Weights of a small mixture-of-experts language model, trained from scratch on English Wikipedia.
Size: 12 layers, width 640, vocabulary 16384.
Experts: 32 experts in each of 12 layers, 256 squared ReLU neurons an expert, a sigmoid router.
Training: a variant of Adam for the experts, 1242M tokens, 9631 steps.
Below are experts of layer 4 (counted from 0) of a mixture-of-experts language model. Rows are named up (a neuron's input weights, with its number) and show model dimensions 128-255. Each number is 128 + 32 x the weight over its row's rms, rounded and kept within 0 to 255.
Before each expert's rows: a language model's description of what the expert responds to; "mostly gets" lists some tokens that are sent to it at least half of the time. This comes from a sample of Wikipedia text that the model never trained on.

# expert 7
Mid-word pieces of names and foreign words (Com-ing, Pre-b-en), plus line breaks, infinitive to/be, and words after hyphens.
mostly gets: "Nation ", "longer ", "largest ", "leaving ", "be ", "″"
up0 [123 159 117  82 154 108  79  81 135  97  96 172  69 178  85 168 120 112 165 125 145 186 136  83 117 106  96 169  96 161 135 122 176  89 117  93  62 139 162 149 111 125  91 183  99 165 128 170 124 162 169 135 122 148 144 162  95 201 114  98  48 117 233 137 114 153 139  48 140 111 119 154 190 162 107 112 123 112  70 104 123 148 140 155 143  88 142 149 135 168  81 103 190 111  92 129 147 125  88 109 190 174 127 166  50 130  88 127 105 127  67 183 171 162 129 134 118 114 137 115 107 112 139 115  89 121 149 190]
up1 [139 172 150 130 156 121 114 190 135 128 207 169 138 139 193  96 151  90 136 140  99 141 153 145 153 128 194 218 168 145  82  96 160 103 133 101  76 140 135 124 124 111 104 155   9  97 103 107 142 130 169 131 159 189  93 114 137 182 149 207 177 133  91  80 133 116 193 151 206 126 140 144  82  63 145 148 126 137 124 152 132  97 148 127 172 141 139  94 151 137 155 144 112  76  92 117 167 146  91  98 122 156  93  91 152  63 142 136 108 106  93 139 118 153 123 113 121 115 163 152 133 125 130 162 160  99 117  88]
up2 [ 48 139 133  98 149  85 109 110 105 122 126 114  77 110 144  66 120 122 114 136  96 168 129 117  71 154 140 142  53 113 126 144 140 107 120 130 135 122 120 108 141 131 162 139 135  97 125 101 161  97 142 146 138 115 136 146 131 102 113  74 146 141  92 116 101 135 169 125 120 143 103  99 111 121 135 117 109 119 110 168 152  89  92 196 116 127 116 103 148 100 106 138 127 138 110 179 125 162 179 107 166 147 106 121 183 178 127 129 184  69 133  81 126 132  97 152 152 133 134 161  91 143 129 112 147 185 173 112]
up3 [ 90  98 114 169  55 167 131 120 119 187  85 143 154 107 137 124 146 102  53 147  69 104 145 150 128 161  94 113 165 116  87 166 135 140 127 113 162 176 159 170 104  91 125 136 154 142 126  68 144 120 130 110 158 124 180 101 148 164 159 182 108 114 212 112 142  92  81 169  71  65 126 110  76 126 120 103  99  64 197 136 171 116 131 146  94 183 100 102 101 140 104 157 162 158 156 195 118 110 113 132 106 106 157 121 105  77 133 173 161 160  86 132 129 133 117 100 110 126 121 140 116 123 143  58 144 107 154  72]
up4 [140 163 145  88 137 134 133 118 113 103 154 162 129 130  72  65 144 131 220 174 114 110 123 129  89  93  81 128 202 168 120 179 132  84 157 130 137 146 177 107 102 121  72 165 105 146 146 101  86 127 115 142 132 150 137 168 179  86 133 129 119 129 160  98 124 194  99 120  65 144 108  91 130 120 150 100  76 117 121 125 125  84  78 137 138  68 144 111 147 139 107 131 121 167 122 115 118  86 167  87 122  80 134 188 188 125 151 153 109 176 120 143 103 124 114  54 105 141 141 165  75 121 131 121 128 135 161 115]
up5 [ 59 150 155 134 163 114  66 121 148  96 168 181 153 149  93 158 173  89 108 130 173  84  96 152  56 156 190 179 124 165 104  94 142  94  83 133 115 138 149 150 154 140  83 126 105 163  99 106 136 120  99 113 110 109 109 152 140 133 156 119 181 171  77 118 130 140 147 164 102  71 128 165 171 150 125 142 101 179  84 135 161 187 100 105 160  97 116 151 110 159 214 141 148 176 115 103 161 151 105 111 115 162 118 129 102 158 107 147  95 147 112 172 128 121 145  85 110 131 165 140  93 131 145 132  77  95 121 169]
up6 [ 65 140 103 124 155 145 120  90 116 143 102 136 186 124 184 103 138 122 109 111  80 136 118 123  88 110 106  96 127 131 152 136 201 113 123  71 127  95  76  70 149 168  88 127 114 162 140 149 127  91 197  47 156 122  65  80 137 135  74 141 174 120 133 118 107 167 182 126 144 173 131 119 152  99  98 140  90 128 112 145 100 100  69 156 154  78 134 185 176 138 130  85 137  83 121 110 156  47 101 178 101 147  96 160 130  76 166 115 146  92 132 143 134 167 136 136 171  92 129 117 134 144  98 131 117 156  96  60]
up7 [107  95  76 206 152 190 130 171 103 104 138 145  95 125 119 128  81 101 102 152 156 132 123 173 105 147 119 139 191 156 128  76 129  91 144  78 144 169 174 156 127 117 152 112 135 110 127 105 120 104 150 143 129 123 147 174 133 138 117  96 122  95 120 210 152 104  96 215 122 170 112 128  98 104  93 125  88 100 124 149  98 127 122 130 107  51 133 100  99 142 160 153 101 108 118 152 145 119 164  92  68  92 105 122 134 109 123 182 124 122 116 129 117 133 126 201 106 164 164 147 165 159 110 125 141 123 114 113]
up8 [108 164 137 114 130  73 110 110 157 155 176 105  96 132 129 110 113  94  49 136 125 136 165 190 115 139 123 199 125 151 149 124 181 123 123 141 127 146 177 168 102 149 176 115 144 103 146 132 108 129 147 171 124 115 126 105 118 150 114 157 112  71  66 189  97 102  97 113  97 128  96 146 135 118 130  91 145  81  68 144 102  91 110 137 144 109 108 118  96 161 236 131 168 135 116 102 127  89 140 100 170  71 145 123 150 114 154 122 121  95 130 122  95  96 193 150 137 153 110 138  95 139 158 135 210 124 150 138]
up9 [133  72 101 160 145 132 151 185 102 179 137 142 123 106  94 107  43 108 141  85 132  96 155 119  96  60 181 148 119 154 129 170 170  99 129 134 122 100 167 116 109 148 126 115 107 134 166 145 114 178 137 131 130 145 169 158  97 139 148 128  92  94  79  67 116 175 168 138 151 158 110 139 128 141 104 123  98  94 112 136 118  83 107 141 155 125 205 112 120 136  91 156 170 119  95 144 146 160 140 110  85 232 133 160 139 127 136 176 144 128 119 110 129 158 168 134  98  73 124 178 111 121 122 129 162 145 121  76]
up10 [124 110 108 149  84 157 129 107 114 135 163  97 101 136 141 176 153 131  75 134  55  96 133 113 108 175 110 119 168 147 130 121 114 104  90 147  91 114 158 140 146 167 144 159 122 101 183  96 156 116  82 129 157 140 187 110 123 143 126 105 147 127 133 218 128  89 129 130 131 152 109  98 107 105 113 102 131  75  70 126 130 114 163 137 183 191 155 126 135 127  94 142 106 162 110 158 148  63 130 128  83 149 155 127 139 144 105 132  78 141 111 187 139 114 119 110 142 126 123 190 137  62 121 158 166 131 124 132]
up11 [138 110 164 122 158 124 118  63 138  51 155 162 146 169 103 204 126 123  98 123 107 119 113 113 129 126  99 141 117 172 103 100 151  95  93  60 103 122  89 116 145 164  87 101  93 122  71 161 164 106 126 146 141  94  94 147 106 162 112  79 146  89 152 191 168 127 137  89 177 130 169 113 119 131  87 120  94  97 136 115 127 120  90  52 138 102 102 188 125 118 146  65  76  96  77 156  86 110 116 157 179 159 153 165  69 150 116 132 138 146 107  91 143  67 115 147  84 150 118 131 101 159  48 137  75 161  71 120]
up12 [105 103 156 152 126 113 166 146 164 141  78 136 162 151 130 113  95 162  61 142  94 124 120  92 139 178 165 136 141 161 182 130  95 140 153 177 111 164 178 150 106 149 110 111 126 194  83 150 108 157  94  72 143 181 184 139 129 122 137 119  97 138 146 141 168  99 162 145 120 127  95 120 148 142 103 120 162  89 151 148 101 106  96  86 161 118 125 145 155 132 130 138 116 120 126 179 130 142 138 170 101 135 169  64 153 116 144 164 138 108  94 120 118  89 114 148 122 119 102 100 120 107 194 126 122 163 139 114]
up13 [138 153 106 126 159  89 178  99  54 131 154 128 112 122  80 155 134 149 136 128 159 154  85 131  98 110 134 167  82 104 166  96 109 120 116  91 130 144 128 104  65 129 130 115 162 103 147 128 123 196 168 150 123 145 109 153 155  59 164 132 143 137  91 162 107 121 125 125  53  94 139 128 106 109 111  75  93 109 141 124 122 152  97 135 121 134 143 100  99 110 162 143 139  96 114 164 117 170 130  98  99 126 145 125 167 183  98 105 105 135 116 143  72 151 115 141 116 156 114  88  83 120 116 135 157 116 148 147]
up14 [143 138 158 152 113 171 143  99  93 159 128 126 146 155 107 117 112 158 113 126 184 133  78 133  87 106 177 147 158 123 101  93 110  89 146 107 121 101 139 152 158 171 144  40 168 137 117 113 183 143  99 135 138 151 159 136  83 158 137 105 176  73 162 180 122 143 112 154  97  85 118  90 165 143 105  92 130 150 136 159 160 107 171 102 139 148  94 126 110 137 124  95 111  75 145 132 109 145 114 122 172 117 124  96 145 177 128 132 111 175 124 136 168 110 150 138  78 107 130 152 108 182 141 162 110 143  83 181]
up15 [151 179  47 114 133 108 166 105  74 116 149 132 202 148 126 116  91 157 149 106 151 125 130  85  82 208 111 167 116 149 168  97 153 124 119 130 144 149 113 128 136 129 114 147 213 137 143  64  87 105 156 147 152  76 138 135 133 171  55  65 142 170 117 224 158 114 128 117 137  88 150 130 142 148 144 176 183  86 138 111 118  88 148  75 137 143 144 171  78 133  62 133 135 131 102 108 125 180 121 130 128 151  80 131 169 160 127 139 104 123 111 131 191 158 127 130  71 135 144 189 150 103 177  99 103 201 185 132]
up16 [126 173 108 105 166 117 128  87  77  88 159 107 108 174  95 121 142 109  72 120 116 165 134 152 102 143 161 121 181 134  75  98 126  86 125 121  81 121 137 113 191 121 108  99  81 150 132 103 143 128 159 121 131 135 121 144 131  97 113  86  91 149 143 139 135 116 137 130  89 131 133 159  81 152  95 122 164 149 140  99 128 159 116 171 183  64  94 118  80 185 140 101 158  94 129 109 172 152 149  65 151 181 123 143  85 109 106 155 150  96 134 157 177 138 124 177 101 139 139 118 149  98 137 165 137 155 117 188]

# expert 25
Final pieces of words or numbers right before commas, periods or dashes: -ers, -ism, Carolina, digits ending years like 1996.
mostly gets: "States", "ism", "ures", "Animalia", "Carolina", "date"
up0 [ 87 121 120  42 102 120 160  93 129 139  62 125  93 200 127  86  82  98 100 155  88 113 135 135 141 141 125 188  79 157 154 158 162 150 142 193 170 103 184  88  86 123 153 116  85 105  79 102  72 152 135 143 158 161 179 169 108 175 147 129 127 107 129 117 119  76 182 128  72 110 113 125 138 164  87 129 187 128 110 135 129 106  86  95 103 119  90  75 143 149 138 134 142  93 111 124 173  83 134 116 124  95 166  89 123 131 118 157  92 130  58 158 164 146 159 123 113 121 110 170 179 146 159 147 164 171 120 103]
up1 [125 175 154 115 118 198 124 101 136  98 178  76 115 128 107 168 107 173 140 112 174 120 118 182 160 185 124 124 169 158  93 108 169 126 210 120 112 148 143 124 147 107 186  96  99  77  80  90 133 113 157 108 128 115 128  99 137 152  85 120 134  93 102  95 152 159 145 132 122  89  83 121 110 124 157  99 146  57 111 171  59 121 183  98 106 104 155 134 131 189 109  70 158 155 118  96  94 160 101 126 152 161 141 166 144 122  95 126 168 190 129 125 188 177 154 187 121 138 182  92  76 174 169 139 100 127 134 117]
up2 [121 128 137 197 102 136 169 119 140 171 139 141 137  99 148 113 165 144 124 130 122 141  90 141 120 142 154 124 150 119  97 177 128 147  88 140 184  89 128 118  90 121 110  71 154 165 128 152 160 128 174 127 111 145 135  76 140  85 148 145 128  52 151 128 172  94 114  59 161 108  99  92 124 165  68 127  82 101 119 160 121  61  87  82  98 104 145 123 136  65 184  98 146  98 166 110 145 139  63 148 133 161  82 135 105 150 112 167 113 135 125 117 107  78 112 108  76 130 157  74 110 161 148 137 106 146 143 142]
up3 [118 160 108 158 125 102 125 110 137 143  81 115  95 192 116 106 119  89 147 140 133 153 158 120  96 100  99 106 111 131 110 101 125 161 142 213 119  99 138 124  79 134 133 158 127 162 150 145 148 163 105 123 145 177 184 187 117 186 129 122 100  72 136 119 151 115 110 126  77 116  83 124 115 192 104 130 151  55  70 135 146 106  87 123 158 129 176 130  94  82  76 125 145 100  87 142 108 113 129 146  60  63 136 199 125  63 161 112  92 128  74  79 129 116 115 118 164 120 133 178 144 162 114  99  97 132 119 101]
up4 [158  94 187 144 100 156 119 129  96 140 113 167 111 162 152 149 118 102 125  94 185 164  83 102 129  67 199 123  91 111 133 130 130 145 154 136 126 122 191 103 187 178 139  62 126  91 117 146 132 111 118 133 156 123 128  57 174 158  96 146  73  92 138 156 155 132 163 134  84 103 133 156 167 106 121 193 117 137 171 118 148 150 136 121 216  97 118 169 177 162 132 148 100 143 133  82 132 122 135 121 134 175 136 137  96 129 111 163 102 110 179 141 119 226 138 141 158 119 142 165 123 143 143 110 140  97  87 128]
up5 [145  56 122 166 180 128 110  78 129 163 129 127  78 157 123 149 183 154  83 176 103 130  81 185 137 156 162 149 172 140 108 140 104  64  98 131 136 110  62 173 110 134 169 158 140 131 144 122 197 134 152 145 100 179 169  95 160 137 152 144 129  89 120 139 169 130  87 123  78 107 105 149  75 137 163 121 195 160 158 147 173 141 145 140  92 109 126 153 137 140 161 146 123 105 111 101 111 145 125 135 135 127 159 228  87 137 157 192 201 117  95 127 164  94 161 146  85 128  98 125 150 118 167 135 142 120 119  97]
up6 [ 97 147 140 135 156  57  73 128 198 186 137 108  90  91  90  87 145 130 176  68 101 113 160  86  71 134 122 125 157 140 112 131 120 119 128 172  66 111 164 126 152 169 141 135  84 168 135 111 135 111 173 130 106 139 179 108  91 119 135 199  71  84 175 120 136  80 114 101 108  76  92 130 128 127  66 118 110  97 128 188 150 171 116  94 214 121 131 136 125 167 106 132 127 103  71 102 148 120  99 101 155 127 129 174  92 149 106 151 146  90 113 146 185 123 141 120  76 140 109 147 106 140 172 134 204  80 101 141]
up7 [117 200 145  88 124  98 159 146 177 152 138  95 111 132 105 137 121  53 104 149 121 114 142 113 168 145 157 152  83 146 148 147 187 112 182 106 129 132 149 136  86 119 144 109 126 156 111 114 124 119 168 160 126 159 152 140 122 158  98 134  76 120 131 187 102  98 104 151 152 103  63 113 147 133 135 131 125  97  57 129 156 157 143 175 163 106  83 164 114 184 100 136 159  97  42 121 106 162 110 109 124 113 177 151  98 107 154 148 139 125 124 196 195  93 127 145  86 127 150 119 142 181  95 178 125 156  88 175]
up8 [159 143 167 150 178 171 120 132  83 101 145 163  50 186 104 153 135 118  97 150 136 112 129 141 124  90 141 122 127 135 130 106 129 107 133 116 139 103 137 152 108 121 188 148 180  92 117  48 136 114 177 126 141 146 110 146 174 153 200  97 167 150 130 125  62  79 127  84 115 121 172 149 175 118 134  99 184 121 170 140 155 139 179  91 101  77 107 121  98  82  93 151  90 114 104 115 131 183  90 127 119 140 160 165 139 217 105 107 167 167 168 122  84 107 115 102 166 139 121 127 109 104 125 117 127 177 209 108]
up9 [ 90 121 125 149 110 132 128 168 159 171 105  93 182 100 100  98 148  73  95 125 132 135 145 110 157 179 189 221 126  99 106  99 176 157 160 154 150  80 147 223 117  82 172 109 129 167 117 126 119 168 134 132 139 104 181 176 115 101 126 128 115 102 137 135 106 144 167 136 153 102 130 157 139  87  95 131  90 135  82 199 157 114 137 165 147 114 115 154 160 135 158  76 139 115 139 123 184 104  86  58 112 102 127 142 181  95 109 149 123  80 126 146  96 144 162 147 115  88 119 167 152 141 149 145 160 141 133 102]
up10 [109 102 151 121 176 109  41 155 110  82  64  90 139 119  91 150 166  86 131  82 101 111 160 142 164 148 103 139 125 118  84 184 135 146 133 101 124  77 128 118 121 172 123 118  48  92 107 135 104 138  96 116  94  94 103  85 138 161 178 116 107  90 142 188 163 136 130  92 165 147 156 160 165  98 111 141 113 178 161 163  92  73 118 129 171 100  72 140 160 125  78 101 145 110 111 166 140 136  92 147 142  62 141 115 111 156 160 116 156 122 178 163 133 151 173 109 143 129  95  98 139 110  95 131 109 160 109  85]
up11 [ 99 179 151 130 114 108  60 176 125 107 124 139 128 134 104 104 187 126 126 182 170 134 126 140  85 106 102  60 158 129 116  45 157 140 136 126  75  96 147  92 115 119 183  94  81 106 107 109 139 137 102  82  66 119 126  90 115 101 169 185 158 189 120 112 129 101 139 146 111  72  84 119 118  94 132 144 164 170 122 133 139 126 157 107 143 140 148  78 198 138 108 138 127 184  96 154 142 108 137 121 122 160 133 209 110 173  59 125 162 154 135 114 113 126 168 106 134 151 204  87 133 126 109 159 168 120 170 141]
up12 [114 109 150 160 170 110 101 151 131 199 161 166 113 136 102 156 158 133 123  84 124 148 120 207  50 126 130 145 157 123 119 170  86 217 107  90  87 121  88 141  83 116 121  98 160 126 140 152 117 104 116 108 119 137 179 165 126  87  94 147 151 127 182 108 126 128 133 170 105 107  95 121 110 194 111 125 121 104  81 140  72  78 112  83 141 138  96 133 107 102 140 122 109 112  69 100 152 108  71 132 142 117 177 185 143 128 154 170 137 117 117 116 118 103 120 149 121  59 159 144 158 141 110 159 122 167 122  98]
up13 [124 157 139 146 132 146 145 151  88  74 152 119 175 152 110 196 145 146 101 142  67 144 108 163  59 184  96 121 208 164 144  82 126  57  88 114 124 149  97 100 141  69 139  74 101 106  95  80 100 115 119 122 115 110  62 177 152 183 159 151 137 139 119 109 132 102  79 133 158 103 141 100 101 162  93 100 139 139 113 156 118  88 185  73 127 125 128 155 142 131 176 157  57 127 203 146 110 172 122 122 154 137 104 145 150 183 105 130 107 146 188 187 126  95  92 148  77 179 144 152 147 197 160 167  82  99 128 114]
up14 [126  70 122  97  62 175 151 167 107 135 147 120 135 141 142  93 154  83  87 139 133 136 108 174 154 115 134 155 129 139   8 151 140 157 129 107 114 146 169 153 162 144 121 142 117 178 174 154 168  94 170 125 130  89 176  99 150 157 118 102 145 164 116 120 146 116 121 108 111 121  93 137  86 130 115 168 116  91 114 112 146 134 120 113 148 134 165 100 147 170 155 153 156  83 158  72 155 124 125 108  40 107 155 162 168  90 162  93 180 139 182 107 117 133 114 118 101 103 134 150 121 148 160 130 165  79  99 128]
up15 [124 111 112 113 116 125 137 101 148 129 201  97 128 158 114 135 135 130  75 139 126 133 107 168  81 149  53 134 106  99 108 154 101  94 143  94 149 154 153 108 146  82 129 177 129 153 142 171  88 131 122 193 173 175 136  98 163 133 153 117 130 137 106 112 133  99 162 150  96 122 118  81 154 182  80  98 165 118  69 136 143 134 171 162 128 148  94 149 104 105 125 166 209 102 133 124 132 132  64 142 114 154  70 140 164 156  94  75 147 112 120 156 119  70 133 132 124 151 179  44 179 159 167 152 131  92 121 171]
up16 [182 138  88  87 157 135 171 165 104 162 109 153 155 140 152 107 148  59 137 195 103 144 132  90  75  97 125 168 123 172 122 141 105 141 160  96 122 165 176 129 109 114 174 117  74 105 109  88 152 153 161 105 116 169 134 103 103 174 139  88 109 137 129 101 172 166 129 112 191 136 115 134 129  91  96  74 103 164 125 179 130 110  95 116 137 130 142 134  98 123 159 138 206 175 109 161 154  76  50  79 136  62  82 120 136  99 114 105  90  82 156 154 123  90 170 146 161 173 128 144 131 142 109 142 114 127 121 121]

# expert 22
Line breaks, bullet dashes, pipes and semicolons that begin list items, infobox fields or table rows.
mostly gets: "- ", "\n  ", "\n    ", "• ", "\n", "\n "
up0 [169 112  92 182  77  96  86 121 126 102 139 126 135  75 115 146  86 127 104  95 157 134 120 120 155 139  84 212 141 119 100 122  69 146 163 122 128 181 121 123 158 125  89 155 126 134 152 103 155  91 127 134 112 121 129 184 150 175 206 142 118 144 140 110 137 148 164 139  68 210 129 114 170  84  73  98 120 120 201 133 136 128  38 110 135  90  97  96 123 129 113  97 103 145 118 134 124 148 160 161  59 154 107  90 132 123 122 125 131 106 161 116 133  79 109 139 127 176 158 171  85 173 141 158 153 138 133 104]
up1 [ 79 113 140  98 131 128 201 111 123 187 127 114 188 100 104 101 176 136 137 134  61  95 104 143  98 101  99 111 150 119 159 146 152  62  99 101 158 124 150 155 169 133 143 128 112  72 138  94 135 112  95 114 132 129 118 100 104  82 113 142  87 150 172  94  40 149  88 170 124 143 155 144 111  89 132 143 140 163  77 142 154 123  94 142 154 133  81  70 174 157 116 142 111 126  86 166 114 120 112  98 123  98 162 124 139 112 197 133  76 105 142 111 136 112 145 130 177  89 125 137  87 138  65 125 184 133 215 153]
up2 [  0  62 163 134 176 128 138 113 147 121 140 129  91 157 145 135 111  82 169 168 126 123 146 147 140 143  95  87 145 143 108 105 155 138 132 144 160  57 141  77  98 104 126 108 154 112 154 103  80 140 142 119 144 147 148 113 113 110  86 170 171 164 183 163 129 150 121  80 126  64  91 115 105 149 112 162  67 137  87 120 106 133 112 127 113 129 121 127 114 152 122 155 159 142 134 138  97 100 100 129 125 130 112 163 100 117 125 107 134 134 140 142  81 155 131  84 132 127 145 103 125 136 105 100 176 113 114  98]
up3 [106 140 134 111  72 163 115 131 133 121 148  86 139 149 120 111  73 107  99  96 131 224 126 151 117 169 126 123 133 137 110 122 114 156 117 120  90 159  89 178 121 143 122 111  77  60 105 126  67 155 138 151  76 140 116 175 102 149 144 147  51 140 170 119 151 136  89 119 117 112  95 136 120 166 114  72 173 157 125 117  90 126 130  92 145 156 108 163 119  96 126 116  79 136  86 129 135 150 105  56  77  48  87 151 134 154 154  99 133 102 167  95 103 136  90 107 151 198 116 188 179 138 121 109 135  96 193 134]
up4 [107 125 113 135 107 191 197 168 118 119 175 164 157 102 108 104 116 119 179 149 153 100  82 179 116 147 133 141  83 138 177 121 110  82 138 131 185 120  84 107  95 123 139 112 161 190 156  94 147 143 152 158  70  91  91 163 144 112 132 148  52 176 149 127 111 132  66  93  56  91 110 145 139 122  62 166 123 152 128  67 108 126 139  83 100 116  78 134 161 125  95 133 139 150  97 181  79 126 105  94  16 106 106  94 102 208 133 146 161 107 157  88 156 119 124 106 106  98 138 170 109 163 123 142 144 191 141  87]
up5 [124 167 153 151 145 153 158 146 124  89 145 156 111 114 112 167 138 133 169 129 135 103 147 147 122 110 117 124 136 148 110  95 142 137 182 106 185 139 137 131 126 134 166 105 112 136 147 144 133 138 163 151  88 137 150 159 192 131 158 141  57 114 158 106 103 118 123 166 141  70 113 139 137 102 147 162  98 158 112  81 133  91  86 113 124 103 140  92 126 109  99 135 103 159  79 112  46 135 121 207  78 104 125 186 100 127 144 101 116 189 181 136  97 111  82 107 153 184 125 158  88 133 136 134 197 118  77 115]
up6 [ 96 110 167 130 147 123 138 121 106 132 104 128  76 192 123 120 135 135 137 155  71 152 149 161 156 171 133 113 110 148  95 131 122 133 150 138 219  89 120  56 150 116 176 163 158 130  99  96 153  89 168 151 210 116 125 178 150 190 111 153 143  86 165 157  99 132 140  71 142 128 135  87 141 133 156 178 157 110 136  89 101 146 127 119 125 130  86  97  95 173  97 195 143 185 100  38 137  98  89 121 106 158 115  78 106  33 161 189 170  97 180 130 141 155 107 104 154 163  98 154 129 128 152  91 126 133 139 101]
up7 [205 113 133 137 100 105 126 114 109  99 139  77 109 174 118 126 137 130 107 131  76 216  87  85  95 167 181 164 164  85 109 149 113  96 117 157 113  91 173  87 108 128 124  95 167 125  96  56  92 115 145 126 147 107 125 145 141 150 173 133 108  58 169 111 135 127 139 133 154 132 126 130 127 239 115 117 143 110 157  80 112  65  78 156 110  72  86 159 103 161 126 140 101 126 127 131 122 123  99  39 109 154 121 110  88 126  89 139 127 146 133 118  87 177 142 122  64 100 136 177 151 131 105 122 166 108 109 148]
up8 [182  95 113 120 126  79 134  84 130 169 162 123  92  80 152  86 127 121 135 152 119 104 111 102 131 112  88 122 153 104 196 108  92 145 133 139 108  94 207  99 108 114 148 178 104 144  93 159 104  61 122 135 136 138 112 140 150  97 158  93 110 142 121 155 112 117 160 107  96 150 138 146 132 111 100  80 153  38 143 166 136 183 104 183 104 118 116 167 129 141 112  80  98  64 165 113  86 156  90 138 118 124  96  91  99 147 117 101 149 113 144  61 126  45 161 131 116 125 167 119 177  84 154 116 166 127 187 112]
up9 [178 130 151 106 124 106 166 115 158 119 181 159 161 203 120  74  92 117 121  80 147 171 117 132 109 155 150 130 146 110 118 137 118  69 120 114  84 123 177 148  90 120 164 160 110 170 133  13 142 131 158 134  87 144 153 191 139  90 149 134 138 146 115 189  60 129 138 101 125  61 131 101 158  95 100  78 140  62 105 145  98 155  97 133 136 121 171 112  93  96 106 162 121 123 222 142  57 117 163  67 154  66  98 124 120 161 122 148  92 112 146 144 130 152 115 128 102 135 167 105 133 144 155 178 155 114 132 160]
up10 [130 110 154 102 101 171 159  98 128 121 128 140 155 156 136 109 134 105  90  99  95 124  93 164 145 139 192 112 136 181 149 123 144  95 136 108 161 132 148 154 120 116 166 148 127  98 106  44 124 105 144 143  62 115 130 103 103 205 188 151 163 101  80  92 186 142 121 152  41 128 138 114 123 177  93  84  96 169 124 104 141  81 177 148 126 105  79 122 141 161 140 153 185  81 150  75 114 133 101 101 105  92 136 130 180 175  95  39  81 125 104 106 148 152 143  99 150 148 163 110 137 111 138 117  83  89 167  26]
up11 [ 53  77  94 150 116 134 140 179 117 128 116  92 171 163 157 136 128  96 119 116  63 114 118 145 139 122 167 122  98 117  90 148 144  98 140 137 141  98 151 141 120 125 121 129 136 170 163  67 157 160 153 108 143 110 152 126 136 155 163 122 157  79 135 141 176  87 161  61 107 150 140 124 147 165  75 133  63 157 148 101  93 105 130 178 136 107  98 145 134  68  50 123 150 143 150 148 144 141 101  28  92 121 152 178 151  17 119 166 123  98 108 189  97 131 140 141  99 123 136 166 119 149 107  92 182 124 106 221]
up12 [ 69  59 176 146 126 161  83 147 143 123 135 185 227 155 122 171  47 126  90 160  99 103 118 212 197 121 143 106  95 110 140 158  48 130 139 103 124 119  84 162 120 114 186 174 141 142 136 104 118 127 160 122  82  86  85 132 165 164 160 102 123 111 180 140  92 181 103 128 192 145 146 167 155 114 125 138  67 144  87  81  94 196  90 145  76  62 180 113 142 127  96  93 155 129 172 138 128 140 122  77 116 126 107 144 132 119 128 144 151 137 133 154 151 126 106 131 190  87 162 139 113 127 172 158 123 137  40 154]
up13 [152 167 108 159 120 122 101 135 142 115 165 185 160 124  79 173 136  96 137 167 179 152 139 186 180 145 164 158  81 144  80 127 147 162 117 128 103 108 136 139 109 114 112 149 113 187 131 108 126 110 203 121  35 153  92 145 176 147 136 147 182  72 100 189 133 150 151  95 159  85 185 152 164  75 167  82  80 154 148 144 139  84 100 157  91  83 146 130 162 129 112 125 155  95 117 128 174 139 139 136 129 129 148 101  71 135  84 126 135 140 115 100 164 146 164 152  79 210 193 103 116 134 121 125 152 164  62 158]
up14 [189 104  90 124 123 113  97 122 135 170 146 108  98 114 125  90 113 121 130 107 159 149 115  94 116 140 105 168 128 103 192 144  95 163  97 133 134 105 178  90 166 121 113 135 109 125 136 185 129  70  92 132 116 103 121 159 137 103 136 103 131 132 158 135 124 173 151 108  99 182  85 106 164 122 110  85 148  61 164 106 130 163  91 181 137 119 137 154 125 152  74  79  97 121 143 110 124 166 120 167 129 106  80  81  97 122 113 130 144  73 163 106 126  83 130 161 117 134 157 128 138 116 164 142 141 154 163 109]
up15 [138  81  95 160 125  98  83 145 137 153 142 184 133 105 200 107 181 120 154 195 139  61 147 116 100 154  83 140 170 147 161 123 115 124 125 103 148 181 164 127 151 124 121 136 150  91 126 140  80 124  88 168 145 157 118 121 125  68 120 137  87 177 118 103 148  93 116 135 112 121 167 130 173 110 142 149  97 146 127  76 149 103 157 164 136  94 125 160 126 137 122 134  87 168 132 141 113  85 106  55  87  79 136  77 116 116 130 142 101 128 202  89 155  90 115 116  80 128 123 161  94 135 136  98 160 105 157 153]
up16 [ 56  88 168 148 125 153 124 185 141 145 132 161 154 105 192 171 105 120 117  96 109 126 119 102 110 102 130 131  94 143  80 127 167 136 111 131 158 154  98 111 112 137 144 127 165 118 144 109 103 124  94 126  63 107 161 111  67  99 152  99  70 119 139 171 209 146 114 142  89  56 102 116  64 154 136 142  93 123 148 184 115  95 128  64  44  55 121 167 151 170 102 114 160 169  99 158 121  79 130 205 138 145 138 126 151 143 101 125 147  92 138  43 132  75 145 134 144 136 164 157 139 146 119 145 149 107 112 117]